Experts of a small language model: 14.3M parameters, a variant of Muon for the experts.
Below are experts of layer 3 (counted from 0) of a mixture-of-experts language model. Rows are named router (the router's row for the expert), gate (a neuron's input weights, with its number), up (a neuron's input weights, with its number) and show model dimensions 0-159. Each number is 128 + 24 x the weight over its row's rms, rounded and kept within 0 to 255. Numbers have three digits each.
Before each expert's rows: a language model's description of what the expert responds to. This comes from a sample of Wikipedia text that the model never trained on.

# expert 0
It responds to: Clause-ending punctuation. Commas, periods, closing parentheses, quotes and semicolons after names, places and years ending a phrase, e.g. Leningrad, 2023).
router:152115164148136122116157117157126153119164109103088101130137123113095096100131112110144109168097143127163183121121171127157140100147130130148133153076108121154077122110111106175110108178119124106151126097117106119120081149127123150120170123093091115113144153155148142137147131150112122107100161128154132137128136133095157159108153129097140130118153137146137156118148081138132168077104101100116072107136107135123143118133103107142052127116124138131105150136101191122161150132122127
gate9:097116116132169119072110130132155158120161099116117155167141118135125144107126132123117157107110122113101139126124130092090146087125093165198116113144131093131125146149108152106098143160115105174126116089084086136132177156126091154100104117166152143169096158147097150135127145138138159126149156104114165130161128128101121153115112131169151151109125132138132122105073159152109109094142137117087138079140150097100103120143147136090153138141157113117156115141142121107106114116154162
up9:135110116106091112148147138131159124147123115154096166144127129143109101109131127133113151112132141124127085105102133137089131127190099178151094072133139101154163154135160117141172113110129157129189157168124149146119136118115150108125155066127129158120109138103106130108135150142066147148169107155135086107165132112098179107108102109139131117166104125166131115167138168102166092079119132119130097117113140092113121127131136124140101157130136118121149107122094131112137097147148103
gate10:129083150086118143087174108113124127148090114117153118157125146137129114117112110141123094134119137122105133139139157136142143112136138173144105102085130177161153108136120089118116155093113128123137101138137087105120099144129143128148152097120135165141144120119148172127120115106106169157122101124159141086136134140119126112168170133129141122136170143171162141178105099119149096108136108183126136120093118135135173139089139115139086171115132119130179100103104111116145062178141090
up10:155166089115191086169149101150154170122150113096109130130113122131137110145142159124152144139155155105119088143158132162159140145095101121092144095101097127145121125093125101137133107121117177122137122126102125176130163104112166114121131152108131132130063085126111141149150155112159138114109145154125147137169106106125100158109106120157090095115170149140157094122075140119105148123116108145144089129116112136122131134178107130119099113133112142141116106125103149148152149064119096
gate11:093130122167212150134150135172123115155126093141158091106165120127128133108135095146137124135099129141114133130090117117161142138143097154157179125139124105111140105111121148167146136172146142167121136133098119111160100111147091085076116135136131129096125103129148119089159137132159121167109163088117150123089123130111157165154090125106153100120167124105149073133112076108096117161137112094105141086129148131142152132099124110131144122085117145131118155107163119137124133130101145
up11:144123133176134119141099126135116141098109126127129147122144073092168094165138130159176138098106124121135138099107130127161115140100103126096143160122110142140145165131128115100133153089125150114135142151191153155151136115169127158128110088095143159119130092132152133132134131124125143132083121145111117149124107135172155106125104076082160114117103124147125091136146094139127104188140090103118127152110125129117136149137125143096152098127136074128127156118178076125143124134158054
gate12:103117204172145121119150134164118182126120112131133196171153141119119105119134154138143143156133112164142103119127136065098127119141113146112085109134130125175163115140109141120134141102159128100157100128090129113155138132131131138078143120172098137139079093117134107121103116157113128106147161138113126139106095113110098175120101133130157138139151092124122132166108165107127170095125111139105135126095124076117158090114138138124123187113135133127144147128109143095171122121140108
up12:122135130138115141139130143116161152133123109137161144157087130129136130123098145117141106169152131156132159093156141067097127122102107092127126162113082178159097154129111178161113126151133105168081145097089141156077128146136118155127133141106102112131176101125142114097126105118140121123114158144119152152111139156157088139157143136125139145097150133129151136108091160119086143162133099121073141121135129106154119109121171129060105144106117129141109162156147088103098153105154108
gate13:108142145112141138121160096128127087132064111139110130106081122114075116088139114153121125115128139145105119113099123137126070131178097148144160138119153165108118132116123172158126183099136118141140125167103148154106117153129109150151136109116106131131155150146149129117177182131083144148121123138122112067114114118113142109143173164100091161130122098117099114164156098103122137095144152088145162114132130139123129102130160129124129131145140120126169110128137122055126160113096145
up13:126143155146126146155132128123113183139141108128097138114122081122160139141129152076144155133129152120153125137127139085152120135144109082109153098143122138098142110161124091136163097131121117104116139143148161121163163142117138083160075154134147124133091106111099090152103123117140119075110129164157118128100141110155166119074048082164140125171133124135150132115120179143098133141144113147115119155123134094121149153144083123125166113115121134169118158140135107128166116095128142
gate14:109118112133098126094121110091122087119114207119145126126120114145137108105100079079099116115073092115154119138130103163170136119127103100149145096133140136104100111116180101139109124102114103148147097138196138181136138128146138156141155140136116123152140116164118148122152143084106143135186124117137118136105140148175092132103121156128120120126124180105103130163110128145119128134104094140161113162146137143135152141121102165131110145143114143115147115103145126081097118093158152
up14:107141163110137137134133151161078101118076125083139120133136139129128142132087111089079129115082183093141134142099086081111147114158121093163113131144111068146111101131132120118125115105108141119136128172131117118102130139143146187124098137154086135117137125135116182159159140138117153153200100111109123165125133138147117132111120124161150130151134137107111129087121108098139167143135148130151102169123135162139145116130106126093134126160116145108108178099150128088135122108147153
gate15:150121114138107128104126148052163118113161137076142144123149109139115113120134089135136106128135130116119149136128130186132110115106145143118172152146168089113111066167127094146158119108149101128147149131133133139128148136161132168116142118142095163087123127121142121130145123143133131138111174155157144086142171095106114111099062132100096148101135114121111101145197098142148104148118153117150153158116149131170152127122103097150138115115138109157086140095136088159104124131114114
up15:131151150147169121129151114138102147135094113154091117128100104119115114110146144144130128140096089128114113092113057122091113129103088059134114111139136125102139140142123086122127170140166159130109114096160110143130126151123115127140128136148110138130168142090143134104129136125171148158105134091097107182132143172127127106145116152124142103122162114108155159113103171101090114102168119161166143107173133142132088119138164115179118107122096128096181111121139178133125112122145146
gate16:186141099134106134071120061110136144108097158123125150112135169134128119131134121146135123108114117128131112179086130140131109080094114137097137166126132126095141138129127120173101105172136189108129169116133151094124105151129105134099133091159157151148126093153133159149138107126125118143162120131109128104144113148138117123090107136146133153140160130115100117153148108134149172130134138097157138103091166136117138104145146079112137084115123193125150129102090148155076116103137151
up16:076087146133106108148117165124134115142146127084111170127179129127087133119173121113142148156122168163156123120171152114129107133149128099099186115109103155092078127129124138139135144112137105156123117082144136150118131110132140127111160103183139129104111108126116107142085119120140110094099174113097160119108156126124121097171121110147113150121074125156117143176156127115144086133122141162109182107103140150107147135110109129158153123146127169130139123101134086124165120159138149
gate17:147142167139141113110145113149133093122103105107094113083136194089141115104124127139123138134127128124129136143125163145124130097169141132094141165174123114113117127101110149086165123121088157115130147112114107098126142148108128157133093099151126160128127136143161126152148082180145115108131110118138075158136141152138133153111093077132150127163121136093114115082122146101130082102131186135115136120134194112139147118139179093087125156180139135117125149109088144128107147120136099
up17:146138138101097098120130108142122146154130116123125133144139105137170162091096105155099109116106130076107129129116111147108114107095171137142127124125145125112135123154149113093142142080150144117158099117110120097141162141162107123146102144107157129145148134133138082140111177076150106134134165122090147138135132098124126118145185164170118097158106175150102146150138105082124152105107114114151109150106084174127146121143124134159161114121120161115111102120170136082129108182152183
gate18:097098138152183138053142090159127136126103113125111132079098141124101109156098081133131150102094140106120120164131136149127118112134105107151161103129151126140159124136142101114122118090121138106129162104098155123127128104144129125107121131138116110137125151189137085147137110139118139135140100138176083124140104127107140124133151108179163137155127112157154110120148079154107138102143118162123159154070138104128113116151132152146176116112116159149127132172127144123161135172071092
up18:094138147113137148092181111120174158113112112162111149098128151123128105156134101134124118153083151123134152142141118082099122133133105119147133145145141151125156144158167107133106131120157103098087192146117129141120131061133137143105135125123126101146128139143109116119140113140064183134141135129143127119124105093106140119195157114151154151161154103126161134131171087105100135151142145137093102128081110083113104122147130113115112126144114143135172105095152091128139094177133110
gate19:122126174116130125147180103101141119103146112127164122111132157126118102119137147128106117140128098123103128110158141150134164124090143111118131133100161105094108086161155132118160129136187089145098136147135097102137097121169077110104101167126117145123114124099151150129161169165153105092170167168130152109130109120123127147096119132141156112109160127115143145111178122065117123105134145181113135146094155115121104133126101097107113073157103120111114109147120089137145119114143174
up19:110100137169107118131150161161122095116168127135093137144139141170134129120130163158121138117123064124126154093138106105165163129116136113104112171135120171114155117136100115105138121130123102099160119125143098093103133123159109096119054118146158165143128144089122108137154123164165132150136123154129120082160111089135095143145120089152160131062132106162137134154141092110120142124111121095097131177116110144143088091125110152091132151137101135118155138129130107103153116113159152
gate20:135125170136125190136096149123110102121122156138149094089125139128125096136090101114120062142124171150126132097117127133124163123110122119106140109142135141123114139155097068111128149156141116151162157118157151101106132133154160147112136136127079145111139120094132105094134139101141128128152144124088100144103144124102154145118105090133147112137123113154118127143121157133108167098102119166120142120159132137143126166117090153127127083120209147113131121077169045147148128138124129
up20:133111127152163096106159159094119142169137102176055138123121114169146126137114115112154118119160065159163155148136124127144110153107081160132139101121117135077088124115162122151142140100104162085105143122110131131147152124136152125134094158135157106111116140124125147126164101122114134180105134116137163128109121143134084149128142169145113120109126150135084131137098141135135122125128119140088114092137144118145145082128139119135191110117159145104113157082129096125132089134123070
gate21:117123084126120136160107143082137130105125108080065108128166148097139098146161122190147133092139106112086146157147115102144128139097133152148128125154135091168095147134121105099104091111111140170131160120170084117162130164179120128111131112132143111133129132125142097118187152140119146135138164093124167131116150118152144079090113103149097112130100143119049142131100133111139112138108131120128146128140110120130098098123129137182139148165124160113110124113129139135145121107136117
up21:135112180159096149145155160115130149077139108130097139134141129094110097187114122107190130127104128114129155081135139128125146124141166120176158100114129094141138108153163117123158128109091118116113129105116115110127144135160153144111129100116133125103127095130143095087108178128160105157094161108102097108117155156149135127122072126184075111130129138148115111150155138089145149118121147133116132148142169169145077137116120131101143104128150141128135135129121070130109167150149111
gate22:119132156124124147097177123145146130122104150121152089090087132132133095103151098155186130105055131137111128140098103107141135147124114122154123147130130123128129115183147134116103106189134114152138119151159140134111168117172072107131092122118134132131149112143191134105155117133140110156144089095141150136116119140139120086105124135108143112176123130119104120100127051111086120106151153132137126130126131082115087131172109129137150098143088123128161145150119123121157155136146142
up22:166153100074151155105130132160157134176137106121088132124104091147113114117139141088098120126166105111088176107147112184120134113149125159139144148116128126133113080084138150129161105136130117147129129132158169097140131170117137105149157136141147159097105114137115149153161085118123119141145125146138096125176167103150116087092153113128140119152121079155145116118180125148111114120132128112096107133089126118101072105123167150109142149142103123102128143137158095094088110120114122
gate23:134118147068113109098169119120106114146159124124094134119139131140094099118100126186130125133156107120145097191138102147133123119105112110107128119078102126090103126128129156130164103112164150141111138121087160096102134162177132140115137107147160131144125065111068113138103152147125120110116154100120108120124134132135132161171142123165108150138083154144162134105089130147136112117179137159163116157140121161124134145128145156115079167109108111127168158111125097163147132152145126
up23:150131096082132080080139071082111102112122119091076149088119148155119144099143121134112180117103124147157162125143126144138111160112105118119127103107129165114134111105158136145113137123116138100159123147105119133148114134117153145113092123104121151136144142110124111141139139134086120151085161110177121127083140111102142163099161159134128126149121112141141100119121109109153145152147159107152156106107143099076177148169162151135127102124091140135132182141095130150141119163181144
gate24:124150154107110132164078119094139148158144111123146115122132117144155144121122065149099145082106126145092137099142128109151102129136084112107126135100112124142104140105157163138136159138151143104121161149098123133126167133115127138181080112170158094174133148148124157107142101072138150066143109122124157111129177156127146134144136128084120159156130136127128134109079087131155131102118129138117141086129112155123185136129153150119132098130145123117112106080128145113096167107122089
up24:114107131120118102175107147105126152169109122132173112081149144141095111123135105099106114096132067097143136162150084111114134159137126071169153160151116130115125101144138133180090102118122139085153144114097108125095163175155128118122125104157148105123168137178144148114159115087144150140136097119122151126116162135134127087132094120140113127098144140096133148152092144166086109121102125114098110112113131120130142125119157136116144098141153147150149136063117160163148147147122131
gate25:118109065101118137085097109124100139122134153146157101186129101127128108118136129159122144093136139163080131121148112148193114141142110161103067123134120134157118145127115121132175142098132197131131127121151133149161101104158144163146121149120102128136139091162123135145099116091127108160117151108105136146100120147107122120134124112130178135132187130186134120116157107129103164149110099115102114157115136145133134095088112115126095142124168118171120138116113076125151148105128143
up25:094137079122115126144114139096146137106138110153148118145134140098132079088149113143114092186134095099151128148098097123107148143120093133182097109133105138151147125148123093149167127107113146142122110113141114149150154124177147143106125137128105162111166125143151135090154090136105131112118156141151171120125122128128154171106119129134194099150149149145116092126141140153110150090112134101075123173161142112116109094118102107096143137156124115158122157069086124128139106128104085
gate26:135121121120153117132167067137119131147144172147113128165118143092112132105104125098110143145139107109102081112141094091096173107086105131142120133127128165127155127100135137152064137137142157107133128133123169126140082142126142157136115139129128110141178119135116129149183170137138097115148103119094162097155106123106058172114163137133148149143142140141145140156088154115117157121153084131154170105113109128099150135123118106118081167121122121107097127106110109150117078140111113
up26:144114162125084159103100114162154066127132150167097111105144151135091112127170155162154099132127108126104111098103114171138095136130135108134163126106151155111121124128176114089126121133116114118125128181151117118121115074114155111160123090112115195120117150154167150138121129132127085125128116122153124143148150099164124094117120112111125111133163116154138110150130101134116106159073138098129146119113113120146134162142116113088179116154123134163181112126127118118161164095113171
gate27:131160117124131102164091136150165137143138114150157100122149113129136129119122102114078123127149133090145109126150139130111105132094116173099116121113121127162110099125125158115108161118184138142087116141108160099127111138106089102097123172139122124110105132155120116116141122100137170089148136128103151149157095162137153151183118129147143161101120111128148148109089174121086111123153097187142123131112119112140174165156102148124089179130115119128138124126190140145099097084096100
up27:134150107099191164131134134160125072134136171133141095131092087107127144125156127114153151094100161153130138166101131122148095129152125092118110121066183148108111130133155147176146123147126129098155122147161109135128152069151154138125153109112131090140170151137153153117112129118132099098101111156107153168103145154088115130099123113146109130179103099127097123125145107169137152149124128133104099101135097142113107111096161159141136098112118121123088160117139114125123148141121092
gate28:136120126169153107139104128116059124129123098097120147153151171147075109086123132117123136105126131131150144101085093142148116089175143124130140169159111144126119153141102114120127130143119124147123108087113107111141138124171082138157170144152124119137107114110125129160126149152134146117123130137074137134131140113125140106123118102186154205096191110125131105121152093172116167118134109118140070133115127099125095083119133137132130104133105093143161169131152122147144136124092134
up28:124132117121144120096119117074113122102088091129127128134136130138120137150064101121102132102116133137135152107103102098105145141163111088118109130155141153120150176134137120149100109077151118125114109132144101143112136108147090139123152115121075128164134158104146126149150170152167129078126156105133162175078118155154175161142117163133159117107115107126124192130118139146087123120140069081136120112131135144167148102120135142120146144112125184136136132087155126123148123168104132
gate29:137144124122123133146124163118207115127103105122108120150123126090133132144119128117105128143160193131163101118133173165086162157147154141107157165141168097122142106108157122143149104115139088128115118153130101135139085089125136122135123178130130107099121138144172146112129092176113128114086101160094128181114121151094103105123075114104090146131144100148104120157167125087121134164144148127124108118133133120134150143104122123130117130117146110099064167154136148094124115125114149
up29:096116143093145147091139109122144107160125119080126133124143094120131114151111083122120141131155164111151164099146183130185123135128154120096180155139139121098112133170102128128120144127161073121126175142125163080116103103072167109121101154126105157128132123142096161117137083155134156146120133159102131158144110138156088105148115142114120121126133162159131119135140134126104107141152115170139119134120106116165126133165111104099098092097124116111102115188127136096109103156132169
gate30:150125093083073150091148052093121129169082148142109162118156097107126124105174119162153116097099080148133122136144097167120159136136147095145124122153101132117137139106132129138133117131139162135162104106143083136126110123136116156095123054109151138121102101141134123120146144123104094148149110119130130167110151113131130108108086134148158122120132130165142137169177138093139107111142154100092128129102110162102143153102115138141147165123166105126138102134132162102137134140152146
up30:124129132193148132130128142117110104122150157087155151110114160140134133136117105101148135137155133107109153133111140139168144129111134128150168094123123152148100111149140161145133148108104154150135127111174190161115125149106122056119127190127126114145087098103110121122102114074145175160155179147110094167149139100134108120124135142131105106097099112126103114095136133127150125126154144137125124101105133150131061118125138158109141111093107121132172104151081104169141116116096142
gate31:155117151152098141120061167102104160135152144104125139112136101160126118146101136127093183081143138102102160034147112157173146113119111154119102141162126108136105091171163142099126127101141128136059130137138114092101097151144132149150122128123108144132132138102122151133173124163138136145170100133080109110130099160133143150136139129115136133134127127149148150106105109104120115091118092117148103155117122144080133114134133147163129119109138125137142119129145115123088167110151097
up31:108106119110157134109175114181136145096098129104108139155111099134114141137122174118129128135128148120143123147136166118107131136152116111127130149098124126118180130096131123137124145126141121168163078107122109151135134117130106128165144117115159071176087085174120136162109143095092121106080124126129159126129140136104145120135180094154093151137144076094134100122142076144181140146163137158103129143160126129170121131112132143128127095104108119084100157162119129127172123096162145
gate32:133126150114101121163096149120126064152057145085125101057126145171122163141128106136152101158081132165139085115125153110130107121148058128127124116135140158123139112107120138134122108153129087102165121122146187123157110154176135119143150105139087122126128139141148130102127121140129108153120110133118141123147136093153137127116171122141153110188098124096135106156102148141136151123143146092112154137124107140137112107102157095168137124118163108155108106144124160109126160099134121
up32:131123151106119143168099126113093114106149125139146096109102128120129147149112104144141131152098146114112123142145128128115120122130116142141120085168098121139111115160122137120092158106119168152150098132156209116158152158093126127151144130137165149137109159132141102109107111154099117094158146152130153139120105131111126109093128096105151082137163110124143171143114172118166193110131089118135089088113075131121122116126204100105154136106106148122140122107137178093121148160125145
gate33:147117187163139105156098113183161131144133113148118144135158110143114198099106110072124097056126129097130120065100135078133132127120103131162100150136114123172162137111104124168146160130116138114099080114147163150126157115096116123139169095145122142123157104099103106155120129157124115145141100122129133161154144129158125157153111153139114143084118103158120142107160110159108114131139118140104101149092134133110138106147137147139130140075145138142137129123144096154113119124125147
up33:088121138121063167120177114078145124126127157113169152126117171118127128167142118160139117176139155121137154158129088133142099130109147122122136096089126145084131113161166147104072118119193115136109151110088126111150134111127111150124124158090153107131100089162144150110150080103113094132092151113123130118128115122113133106106121111120152132206142129103123106117105121140162094115107141137128153117146113114172125107130149147113100123122122128123133136171090146105147112141164109
gate34:084138092124119119174133139118136140105096124095098092116142125123124152142132152084125115097135102102105096140145138160151111171118122158151137046136173119092092147098130117125149092137115111130119118146146140093133142119132105106128153090167180111089112145146134106105164121151139106102115176152107152107155151150135122126074113145147110118117121153131145117121115169135153149136164143121127140122105089131142170137116134136146168098166159125124143135120060126109109182099129140
up34:143121159136118096135110107118110106175101154179084179102108127164132104101162074086143120139183072156114129142098106124148124134151095113107108093130086111130103109111119171163147108111126108138119133135174151111123148117127115128117125150132170099136111147141151179103182122106136124125140136099128126088116119115101135112149114169125118091146117146115160113134090128175123155133133138151172147108104118113124113095120163118141154122114126091091113137127088143151125146168129093
gate35:185106132132185120117161100148161121149117138102113089124113106137141089091142080076151112133148134189088116133080164192119143107115139135116120157156156115145138145128162105143094144121135162106139134120157143156141152109141151117135155152115113171142127142112086108141115126116077132131115113153133158121090152115101090132109112133112128116064133141159128143116125152118125121143099136117092115155157133130099147120130154096140118172130159154119126103160175128124142133130086097
up35:091146131154129140120136134094133163156153127104148134094147124133096150130121154141131125158153122080180117128157107108145112128149144113080105094096088148111178133125116172125127105158157118119121153167088102112092100138129089141114121161151114136115097094157106166132130128118138076117155137138170097117163072156164156130170103157146117119133183117150123122104141134139155123079170112148116128152145140145124130144128154118105138110136062123117112121134092107111090110133139117
gate36:130118158119138110150085119110130111162138168092138142173133110114133123143144121129113121117162128181139098089173087131143128153095119136083140107070136143117089096142141162083119094143152159151136128151122124135129123135118147103134125162115150134115145120116172173104139121138104099099120142169166147134112093132140130103176171090095155174119117119149149116116102096130114139163144150124115075156092125075134131074135109106131118147085097159155136117117149142103131143121120129
up36:142105125118142090141105143159153149134125092085139134177146129126128104159121160161114117117107111144133082136155136127096127187130128146105113131106120159174140125130134118140137116168134133171123137153091115147125144105129160142112109128137118101123136141125171119114159124106142094070132107156146162126104130088121122111134189116102150142135118087140124080126107127097119146160152129139094072172135108108160102063126132110142115159142101117101142137114166120117054165113132107
gate37:109093141122160117130128168136163158169142107129142181152121175154131164152162130163128124117101096106115144075116132151146099102141111147084146135093130140166156092137123129155114110112080145146113107173119101123130113124100125115120149132176127138107059113141116119129144124093110124103145129136116094165124136150138122105118162140103164083147146120084099111158165098109139163139088146107094114124140129098155144136100150129158121131124090116165089144084126157097129146125142129
up37:132126083134153093141157148140181153131159118151103170128105135161117171128127111130082129108093095133149109133136143099160112101121136160153127157100118120101126101104143128154125159099128095140130116125170107118149129085131143098087125167138163106105115105172129137126125110106092180143126125124131145166102160146149142161159132139137151125093172090105108098135138090145122191190115102111131113119103137129118143159095148135129118085114112132171150123111133135087139117110090106
gate38:132119117112118136133152113103121096112121115129093114132102155154116129114102111103146098128099135096140100120154127169106113086168154139120128138128121149149123114110124134105091150107177166112108175108114136112143088135140064149088095134164134155130135088102163120138151148167145124175124086130113157166125161143128138113133083086122119144096141110092092151172115133132161132104164122101123158151142155132141148211121137118160143086124108117120158109090104142117144128119112161
up38:134122105106100102135075123154114155101133125100100136170138145107147099127101135189112165109144153113149129140174159073100124161159154163133093141126100127132130143132105131114104147104147137130114153121154129117140136179140137117119112111140089102106193090117059154136110134166162141122119145113133112126148133151156130138133112094146137139111134118121177160124146118110081120165142123094100180173125136152153140103142140139107107125130139140089143141130141130117080144090126081
gate39:133096135135111128138116101106165118085162133088163159133119113119086152098135145120075096151120163103143175094139144121113167135098125133157159158124143118088164137122065158144118147143125124126126130156126135145102162088127109122160116103150133118106125115119174128098115143155123137118124163169151107090147146141137152111121129099126110132088139138122115133142130128132117119121196145102145082137149139120167108129123148115145123170113102096151128100130173132185162104069088113
up39:064160108107099143112102156103117117099169133088139128125126098107125115082129137170127147137146139126121133139142110152135102122143143119136152108171114150111132070145090107098087107100117081134166133140111156167091121154145130123135151128121159187139114167112107098095106147132133131153101134109182117127114142133115156099090124124127148137146156193132123156131125135141141090145141161134132132122188122104134164133166128128134136115115148142143125136115125157102117106109099206
gate40:141122144147169144120114158120137106149108139083134093112146134108095134136104112148112170137139188135089125108127125153114140111126137127120144118151139130144160133160083094104161095136060181127193133171170145157125115151116156104154130106117121120133147156116114073142158116098139144148159121114160114139145127125140086130086134095097128103103115125102145094096127136131124109149108131076139100127112086120128119093134157121134137091112145145157100136107152097155099182109134159
up40:112145074149102128065097108134132094107122144109133088156112132167097111115095148136141125119117124167149082105120141128150149109103115120119147129129112173095106123144134154155104161162148105113150157114134115142143113155130134140159114138129120148111133110129130110089066129118140136130130158122104112165130171125110143127160124134111152156142094157146159145175149150107128116163168136110130107116076107144095081115119110178088180135124127099160141133186145109152129136150160172
gate41:106138124112082137159218118121122139153089127143145163168118146150118105101088110164147089158097138149116104121139111112121132170095132141142097136121124078114151136112099118125116125119104141133136135154123139147148168112113120104110109128153094093087162139107146138087170174131116140147136110136124119123106082141159133101114115141119088136143146144150099126123080149128070160133148103105140117144102099135161120096115132135137125133095129115110143116140166099180128189113160120
up41:106165197077126144118146100106084105145121138174133102155135128147131138127095129114143116101138141133161120117147151106139076126132128115109105129166113080132123192135142152154100119164145125086123201134096115084145096161091146144117097155155153133119095125122150149112143114166151133095126112110114115088121160127124104154150123137160128098133090125090106105115123104102138126124144153090126161110102147123128109146117124146135114121127174129149127099115115103126135158178120172
gate42:126111116140129146147116097130140176086088110106153123111125165121121132105120129148103074179124170132132146136065130149154136137152108141118140098121138101147139149096150110136159140095129159129111139116144180111110126107138054148128127083068121117110086157147163102129142134120152123135146109138092090162147133140105102134134102117145142128149120113090110120152120107106141114135169190095094116101113148143131141152122090145143135159132139126157116128157125094175140137154181131
up42:092162151098091144147158119086103156095072105095143102086146145088115102121124137108118113156129159158139133132080149090108158133153122129127159102162094121107116148139124123144122115143128092148118126128133159114124120118098134103153115103081114138101119138101119097093177105113150134134130114117111118140127143126112090153141118160191126135155141149117101145105121119129144147100146138129041170160140149108177154168118113141116141142135169131168142131107143119159155094147150119
gate43:152102099138126097127169121121137144154134113159120166146158136137151078097136121153089127157117085176114120106125090134120111087152114151116114091105158112142132103126141140103163088140129117129125120148137131146168134100136130135130133106163099132112115138122130126102165155116118119162137100111161118181108140099131176133156145139115156175146157124103139095135110185112160123112101111094117094101104122108099131089121143161103149161092120141086123105129144143096131128198117073
up43:134110119090175085154145129079131167158138113102158166140115125135158131134116132126138137148091104132124115137139143127136121124127146124101102132097155129138113114110135116128109098153139091139099103121098132081199090090130104183152112149122136150090121066091121157089156163142144122126134130133141114143096132092122113132144159125112157164120150138121152114126155143150142169105098102110123131135153128162179159166100123130083134121084090131150123087125102143167102096131125096
gate44:121167107118131145074164122127106109101130153076121144101129142160110171143141136151179165101094130117154142157170106157155147104121146126119118145147114100147119106129123128127104115108110166131100148166135147190101161154104151119120113121168116113090164117119141132142112118172112091157095126115142110127129162150134120104119154126089111118125138084122102095105145155117155118148130131129088170146132136130158134117141174105145070162117107159087119158122136133140141098099084095
up44:122159122133162171140118123120116130114129110150157182150154124175144148129128120104114129107059121082123112094139128193129142122111140127174129182147141132143097148141139124103113126119101167165104100107120118148141160102127123163121152124131128126090185161178141114102106093147089145138106138152158124124088114119099133145119105093125094153149157115111122128106153122137137091124093177123108123130156107100138121142140135130146073120169134164127107121101131144082128144128080113
gate45:147125100101128124105155113100137128149153102117124095111149152131130118117126123168120100176113128139126162139071131130106119117116131202078120158115131095137139129102134141118151158134100121097136204125150146108134126138174132083152161132093149096096096181131132148124139104138130112115117151174099149140146150184154109115088120126101137134150140162149082151069153108156094114127125095116117135115125138126139152155167110124113117122132097140140132114124108099153149095093097138
up45:152135164137128127128095118181104109135083135123137115122115176144128124138141135140098151141114087078151130135136126169124124132078085114133179117152147170092124125183177115098084134110129101165109123085131150139155132111129111121134085138166138130097169172135117089120117120127132123111129108161096111130121162128129117153131106116137133113154100103151133130176114153105167128107150085105171172120149105113125108146140111162083171108161150156105093129100130112131134115134111141
gate46:155102201117179133155133109119144120132151114145094110100130121075115143111090134185140156135155087132108128079137150140136159107177135129150116111139102133132153161168155092117141147114120147113162161164167101161097123138128143067131139131152093134121111129144125105096111087104123127147133169141138139149103129163133126157153123096103110087091107113137137082131120086134095129100108097094150102146112113133142126096129143127152116113110150146157152130161149112127125154110116159
up46:161119153126185093126113114141122138118130124140134119119118124095114148146130157135130117137121146178147129126116189114072135121125125108114146105192134108151136115147134091093116122095127104094142129149105150155106090139090134094144129147122100120079113136128152081064107124123147130141134143176092149192121145184154131113120153075130113114106100145165132137135122152106169109173124147121136092118168112112103144133150090133135143160149146136125142095125135089133119154116152155
gate47:111083118130137107104084105146103144133145129148121097167127150123124153128166131120142118132126119118145125117137129091116164155100128177150128140125135150083162123134162128147130134160145067115089105062074111148168160143131067130159147125121117121156166161112116181087141148119134127087108139108156168079116146124112103132153084119174130129131107104124090158150102094140129150110142133156140192123160123136131147103131086133121113128139128111107122122116153116131158110144116135
up47:132088107131188095090100139107109130143170126168131105145185149086146137138088112180139143138138143137110170135101102091113155173122171179075150148132106127114116122163119110104090135168147095118114122087129106144142121170122074162108139130105142106138123166110095138140107135115158174129127162101152162110142119109114097157148104113120091146126108137115112165139147110107131133098110132157164129148137135129119109097151136105113110128109145155163099132113144116130128137101133150
gate48:106193168137107120117073088134126125091148103086130171113115140151162137173101085122111122115158160127084095113129150122109126144122141116157132169110114109142106102134136131153175157127161146110113134151088133130135141104153118139117132118099131149112107112138112147152089161104186123113110123104183109140112106091126117116172179117125146100151094136117142159110155172121122130144143121168133103190129140099119155143139127165159089114130135094137116110120128109124158116144132126
up48:116136142142099121164162182104082107153103137133171112135135121130135129103127161125129153105152080135160166151126080120121114169142126142133142137144125136142142156123120123091142112109119088135177142127155143127142107148094116108133111101156170123151111178112109116122132106172122145118162117153105171163114121171197127154086121116099120150126085073153149142104150134104144093092109135077118171095134071113140123118121117120107149124105116157122116097112128110150112124106127126
gate49:095073170115134108133139136130135105127179120165110144128119128163096140097150146144140117106138134128146183097160134096090150123136101098159108151111101080098158111115117109122126123125117152114139161120105111106103152073116110099084106159160113145150105107122110149102176122160146155133130121132128133131118154158134123132127121127162180097137080115145122064119129104117122070113144145157149174154116151165092149121131157128149080131123148125129130114093153140129150100138091112
up49:125149125145109142158143108129115106132171147134098130135104112085169103178144165150130112147130107128151116137143155144084148109076177113129179144139139123109130170127188140155109131151093123122127125074128132171142108140152096158117148125108142126130124159073151133068122147150095099137105167112130141101143125120101177122105146117131117168088174119117127163118107122131161146129160131122120147130120107086138140117105097093095176115144120116122152087128104142126122129098127093
gate50:139123145146134127124137167178071102180112109087129140107147082112126107176106156141150165115147145128126107120172111114124128112087129112127125145109159131108128097182175125124123095088109092113082111154106111130144132149135122131120115169126127111137123152121118130151145131121130110124167093139107142147102133166180125106139121120098121117149141119137122087166123086136132153122118108163124150116141106193197099130131120118090138108155115138137168114065115131166115122116150118
up50:170113156124131099123130150137147088141125151102144144157124120105109163117108152116109115140158159105152140107076152140123155144158152141131146105124137145145104167139100145124118123098110114153150119118117091107160142137087145111084146073142109135128119134084117138107146087110161093156117085158121134127164121161119121153113142159117090138128090139141120076176173125120088118175096123136146095108087114135181107119072156098103150159113157159137119153131150107134095145132119122
gate51:127134117126098104104077115111125107128130109134089115093147143153143154098126071102151146107138143172106126176169166112120124089110113169101141127163104153144128107096092156107113136110142106118173166098133158117145112124149112132153125105110145117094145115189123110187101104124137131152154116143137175100122148119089119133124154128110106152144121123104134151153163081153121168145118142109143133114122138124124147113151114139159120125137101182098122137150098102126098112125181183
up51:127146178063160118168160116129138152149121108132156132134100090084134166118113171145134134148123132077135099081114145113137115128145135085168139136136096112117105132135154088114137140127109141117116146166156120150174091128128144111169116160106134106125155120132117148167083148166124158131124121143106084181116127091137147118116151156118126121081159143122093145104122139116109137101137163134157088155159124097149110093137124124140100118115093142092128110107179137165163105140121142